Experts of a small language model.
Size: width 160, vocabulary 8192.
Training: a variant of Adam for the experts, 346M tokens, 5282 steps.
Below are experts of layer 5 (counted from 0) of a mixture-of-experts language model. Rows are named router (the router's row for the expert), up (a neuron's input weights, with its number) and show model dimensions 0-159. Each number is 500 + 25 x the weight over its row's rms, rounded and kept within 0 to 999. Numbers have three digits each.
Before each expert's rows: "mostly gets" lists some tokens that are sent to it at least half of the time; "gets" lists some tokens that make up at least twice as much of what it gets as of all text. This comes from a sample of Wikipedia text that the model never trained on. Tokens count by the router's weight.

# expert 91
mostly gets: "\")", " According", " During", "On", " While", "During"
gets: ")", ",", "\"", "),", " In", "In"
router:471498514541481506511542502502482534486553445497534462494559522510513528493449502520466458475515552486499467465518534493522507513541502462492524510506458514494495503503505510557465495501506506499500502487498515497528513506491520517514518532447487443538497542499507457503495521439496492467507494501565485507491472493499537511452554520475479494466547510531508527476484504504503492488505473485514480488523463516511504494500515489491518483523499517488499497518540497472454536519498547
up1:524540494535530486528523515520457495523517528503505497476490504492511496467487502466505495494529479513500511504530468535528529511496479471471481543517478450515492517489532545519493539473512491523496482461501483538539512440522516481518498488520506467484486516485504475483570494500524480466557513520486506486488487498533541540494520483511473466488527463484493541488543474573496506504487467491525473504514462504536478468498489517515516469477526523489452504475554515519464468475516502

# expert 31
mostly gets: "com", "rom", " part", "im", " gu", "om"
gets: " a", "im", "om", "le", " ", " an"
router:482516455479492491503498522463492560541500499495532439467533493470520533530459466553456510514505464518527497474523513520517495485503509476506523484505523457489530578464490479518507494514511459486510517505502503510527500476542526505454512520502492480544507500493504509482525515472473450457489484486515495514460503474512471480467491550479528525508530546562519501506504522552489494460510502527485502528508490481533528488519505502473504496489476485498513499501525485515495506509501565
up3:485506462503462471480489507489525532492518470515499453486560484552499543519525477509536521513526508496547467482532507501472458494530468504447563466507506512518501552523549505529524477498521483488493478536502488492523431459523556505507507478504489487486525493458521512497497480507491473484477519489521503513450486501530450493480500509515490506482496531565495531504521521527491468474497490494536504519517477509533511465506470468525486501511491522485524478507491486542515517497533475

# expert 71
mostly gets: "op", " Tournament", " pm", " results", " Festival", "amm"
gets: "0", "2", "1", "op", "9", "am"
router:516511475514459502475511478508546525529471508471543479523517501505478493472429491535447496525507503514498482447538532462522467479517509496490528512513497459517523537518532477513482508508535500481513496482470507500515518447497502538487466491466517488506504499459531508504510514478495452452477482501526475504489509470514507445465530524509523484508487524493491527489540532556498489451504505506479524497531529497505511510492506482461551513522430509491493513517538487496498504484552536
up0:495524483507489471492507506501483525498510538502547510493517476470488499491498522484533518477525485454495483504536562507437507511505496456458563505471487476513494514454518445487528485501504541511497507478497550477492488484519504522456514464524493489527502485497517498470448528542478471484530510464556461487495481459447479447516502510484460493498482498523518503501544507489518476499469496488494509539540541505533472501502513456538527513489470494503511516499478516539487480519507528

# expert 77
mostly gets: " in", "up", "In", "ur", " ad", " across"
gets: " in", " In", "ur", " at", " of", "In"
router:489492506467450503514528490523503535539524492465492510531544477478502458475464503472517472550523530477503480451513522493492502524567504457506512504447534464501458525530531491511485491516520462495480507480517526468539489491517506514496507565469513490480483495513511505516509506499517477484507451499540501545482496518540519466474530506511508476469521530517474535479474513514503471465524490482522534470478541510496475459508498503443512458509484538504534490482513469502535510485512480
up1:476486499496454448494480515482531479532507521497482473460532501503482480474499493497484469531484458502503476486497510521521499487526540488463524525510466487482501510514507570504508511495509521497482536543467503509533455440526482492521482532504518518546508506543513500512511524474505469503477522542532501501508499496475543507505517516538550461476531528477496536524494500504514480479483499452562500499503464481458515476477514483514487473507470495474445503529493508557516554470526504

# expert 79
mostly gets: " %", " GF", " Spacewatch", " Pts", " GD", "|---|---|---|---"
gets: " ", "\n", " S", " T", " L", " s"
router:475505521517484509508507526523508540519505463542514446508551473509551500505493528508498460492499553495530549488517483513528472479520487456482506509523471458528488553525529514518458508520514506465496492545517490559516480493488511519487509507510510484539542493527534463507503497481510468423464491519516494477444505483501500468463545533528482518499489523513500521498527515514510498431517442500485515483487481548484497523506501488477497489490462490513508511521497501486526521472497502
up0:504505504475499534457523465498491491475532484522499518464485505511500530499528465550503478466500445495494489451494461525493513514539507498457533539491517461501517513521504522517477525491536480515498514518493511504505475456561517531507484515508523496476551509532510442497531499509501477468539479475538481507470513531526438489508512516517508539491486491491516533507549546474446461459465497512467502502555475488476518497537507460474487489522501512514523496515507482526486493533487496

# expert 37
mostly gets: " (", "According", "("
gets: "1", " (", "2", "0", "9", "("
router:490497487518496509516521520488527496508530488513532459487510496513513517463518476508469461514540487508506525474505504514525513493541486495500499470477493497484515560457547492532493500514546482488474479482500520494508525463501556482511470509466514460521505536518501466522516505455447457462475456461514463505487499496497484512454545524506506474520557514494495520473493502511516527482528462481510513492523484560483536521528501466452516504480467531503494500531531466479461454511494549
up3:492516550466500509510541536470480492510527462495521494466561464473466516482505496525510516491457487483513464464515497526505525543520511496490498503474529491529506543437489502544482486493521512526487479510539525505515476487516492485537490506468504506474497499507510492454492524514471515522485509515482458478480470504567474501515532522512485486468518558540492502551495493479489547475494561505472492491509470519529470486494474481504493527497471472543511477500537473496447530521527488

# expert 14
mostly gets: " a", " an", " A", " first", " one", " this"
gets: " a", " A", " an", "A", " first", " one"
router:503468489496491518489505523553486554553508485510560463471507546491529516466467519522491477485530500508518529495546529451524479500497516499522481505464531474512463537486489452514457473494503498468472512531510521511510529486529509490510511495528492469493525466497516486462539512477458464479504481488534502483460489501461531453447514500486511489488530522510508513498478495550508558484517505492473499470525505480484557513508545489461506479499494499530481492505522460492503527480464495
up4:468473503478463471481517518493507518542525460530522492541495500521509518494463456548519496485507522538488516481527493510507491514488496514467488438479513496537464503486457443495462499483505490507491535542506519502565492513499533483475506519497481479525473491496481476533503504446479506487518468491526520576491486520492502505461488534503551512499516497457514494498518516516513539427498481474510520466468495506479507507464519487469490501539509536465476518525531511510470487512493541

# expert 15
mostly gets: "ct", "oth", " ac", " met", " Met", " written"
gets: " ", "==", " ==", "°", "===", " ==="
router:501511438511493528498526511495535534498532474510560504492519513518497511501451478518511496495516515520524506470492523485489483524546505465511515515489468435528512529486520466518512467552513499442470468543480524509507524466515495534485497530490536493498537489484524522478504518498489478452509497521525494529460540476502544495488486542542469445478504541497513544481496556515493510444489475514485458484486525505496494516507497480464480491498500464507511516505505496477496467479501552
up15:482547501497460484485492495505497487511534500541535496502463490477537538444469493501547494500498504488494501494539574530542478508527482483486506513515490520535479495438502471501476493495551515517486496503530542516529532480509506479456502481492471479519500455491471497491527520517463481495510470562464489506484493470531523489466534552519515459468502570506496483500511502492516536491472476514458498457517499498516502493475516484510501477486518503559533529496524512513516468493514509

# expert 50
mostly gets: "ff", " cr", " Sw", " sw", " wh", " sh"
gets: "\n", "ew", " sh", " r", "ff", " cl"
router:510550463489481523513516522515519531521502486514496455512522493507527504478492506500519474512532518532502502494554517498497480497510505482496528484505501455467457520479492485519476484536502461472501475507514498522533525517539539549489477506516506429528551464547511525441494534470522466421493508509523507522507527485529499479497545530491497521488508534514490521477513520491501507475504477486475504522478529518478431474482492486471524438508495528489489511550495501486523524495515522
up2:474488500490515476506498483480491526533517494497500524522527554546496478489524497517517473526488567501487468462510526505510488527541472516477506477538505488517544507521495477488493524458506478479497457490527512482525489483542520500467474497473544460524559483495522473505489538442531498480472458456507477532517470486513503502474485534474471515468472469507472533524506486509464486514477530443484520473498489508496477503498497459500527500548486548495468492506538485528523531508544498

# expert 96
mostly gets: " l", " ", " m", " L", " z", " te"
gets: " ", " L", " l", " m", " d", " g"
router:477525496473459469554531517515483509553496499536506482522503519520519491516436497531520488502504495516512508474542527495496495532530476441515536492509497496514521569500530496510461500504533484508509495537480485485518502517498508498454473508496516498533497469491465512468510485476529497421503459500511469512475459498494504518493501532490537506493508531501524519497500542567524531469504469475513531437461460528476468482495474481491504533517473513503515531516518488483523473488522519
up0:481507496502443426512503504572529501527538516504520501501527475455499463492461517486459470502545494526488481463491537506514492510489486490500557522487476500470525497520531505498461476518495471482495514536527493476497531494536495463461550490478507447550527519493529529486531519516494482522481477536526532533501482477477484502477504523513485461490502534527488529521523506506497490463516487461477529492492485502465508514470496508446508505497508507477514515546502475522482463507503551

# expert 24
mostly gets: "On", " Bar", "ar", " Gar", "In", " In"
gets: "ar", " In", "u", "In", "ak", "as"
router:511497536510488534511485523537473530504516448487530484468516486507486483512460549529494492483518505512494503448535549483514509509592501494531525481464471485514462579507496523507473470524507540451514509507520512530542498501463526541461501506472531488516475485489493489482492495479463483470525476495544495505510467521524489442471504536515502493502521485481507536486543547519519503481457525483484504488509508525481498518506491487512501484471463531504509520476488517477511533500503517
up6:503478505462489514506473483524519513493492562499481495529532503490511496445515469515546439464512514483540503496456523522548491501510473486501514467481470516507465484501491501473492495494502493462516512509504505521498517482492504501458484498447510501539517540507539473507512499517504492461537511469499489483524479498472459436504537541520493481487525517475450548476544501496486534511468497448512471488487496515474529511503509477478499487506467542523518510494579459543502513490497528

# expert 55
mostly gets: "shire", " California", " FC", " Sweden", " UC", " Paris"
gets: ",", "),", ")", " of", " College", " City"
router:490539492497466484497522490529494504540514488520508495512523476532526518505459550501520475494514529505463471462541519496539468504516508496497458492503478466502457494503533482515481473530569508451472527520525525490518475470493497554486497541484504491544495544451520461523513537462488460451450524471562484492504505489516499511479501519537515465510518520531489541513524511516486483492491482483470504483503473498499525468493536468483476543497480515471542492514539491492501482505511495
up6:457533556509473552487510518483493507531511485489508459500551515533523491517506536506567486515458537482501457446507509523528494493534508488520495531484516489444485497473513488486526470488525491534505510575462505499482512466503492496512445499533495490548502510471517493531519502483524498483480513474502518500467454483499464498488499536528532507523506467482513513555535530482497502490451500494490497447501509480511496501511520471511478510492453472490504484550497520527487531506512477

# expert 22
mostly gets: " of", " on", " in", " throughout", " across", " Of"
gets: " of", " in", " to", " on", " for", " from"
router:530512488511489487505497518500524537542523498488528515497541473476484512484480501494517501515510538463548476469546526472513489526535513458487530509472495470496455512517552452524489491499550438501500486490545511488507454458498525478473482502452465449502517514511510503495503540505459481487454447477503484500482531505479512471490515509512506482506504515496502564486514500525477512474486473487451512477513505549473514508487545490488530501532524516495528531472531495477554481507508488
up10:475500479508483520486525466482522511495571486496476467510531558495522523505494509496484484498514482503533506489511511492502538463498497513491592535512520479480480508537487495537512478439512463487529490456516512522487460476480521475531497509476505474452506506484505569478475553525523487492455475475499506488493524477465481517527545526464497501530481510540499497504492499495469462478459505533507529511535541497487510538500505494482477505527492468475472509484484538478531493505483507

# expert 43
mostly gets: " n", " households", "^{", "islative", " vac", "uct"
gets: " ", "-", ".", " |", " n", "^{"
router:495521482550460507498472491475506501531504519493506489521557474514556470507459483511475477494531535495505479476536501484518477499524516493488576496447506444482526556472539498506504481525540488473527500508498504509490486490524480474500516487503509502531542483479488499440539518454474472438521471509533493492516504484501483505490516528524511492508503509507498540485519524537480479499480488474502539473506503518485509517504525469516474522469460518467500485544512452468528466462508527
up1:483535489512515496505523471497536500492541464529515515515557462535509487511500528423481554517520499497472501491511504560520518507511494523442533546470471453500487483495499520518465495508483448520499526527527531516487490496522501503540512464498494506490534497515467481496502515492510496488488455482527508530502462523452503519470503450472560517485499491501500502524474555504482502507550506539487512471489536501532518491496481479472526475481510511509458523522513478509487478460532493

# expert 36
mostly gets: "ureau", "unners", "aza", " Pld", " Candidate", " DF"
gets: "1", "ass", "ub", "ing", "og", "M"
router:515513512514457540503510520512521549508463489512518503495489495503492460469505514516495500481517511536499467433524504533508512487530478505522491446526508424491523532503509504524520508544478501501490489509495482482533472475482502496512499544472529480530516515483476500464538510495462492453480481491568510520495532499509503463470529495483525480506512496481491588503515538529508535478466492503487491492474505506476490457472473497502523524504454498528475537520509438470491489532502532
up2:531535487503469444533482480529469469497495516457507484493502444502519456484469496548495506482502490476505472492476522507544498481534500492512491517463513438474519519452498556506511494499554466517506539483487531513510492515499549510490539489499487469530532491461489462479488493465505489491456504483514501491446506485528541479488509507487529477482529503481522458534500510527532541484469518509451508457493523497506522471529499474486523489488507464495501479522532512454489519538504474

# expert 19
mostly gets: "\n", "=", " Location", " List", " Genus"
gets: "\n", "=", " Location", " List", " by", " born"
router:474532494516472531505490510497552517549503500481525497510552513495501505489491510492528459503519532522532536491513480471502482515531496416513494516485498490492453547497487529526452481523535498476479510505500482498537518488502519501489514497521539489527539504481487491485518548511491496466500451494525530509467511473500498489496550530492521506518517509559518541495549568505501499507486458535457514516505488537482497495476497485476532503487445528488498521515484452474448517494520519
up8:503475494506501500530519515520486508517507515522533459473512476490529475461498526497525445477537460499530506476456501490487493504532494519520523482453502515534492500448513482524482481481475450488511471541496514513493488477494532497510519479474458511544476488503461491522518481517506497505467520483514495476471477467511539522507515493501489425494513526538472518487530545524496546497480544487510538501496512503521501471429501484527476477512527496520530489501524424495511475541526544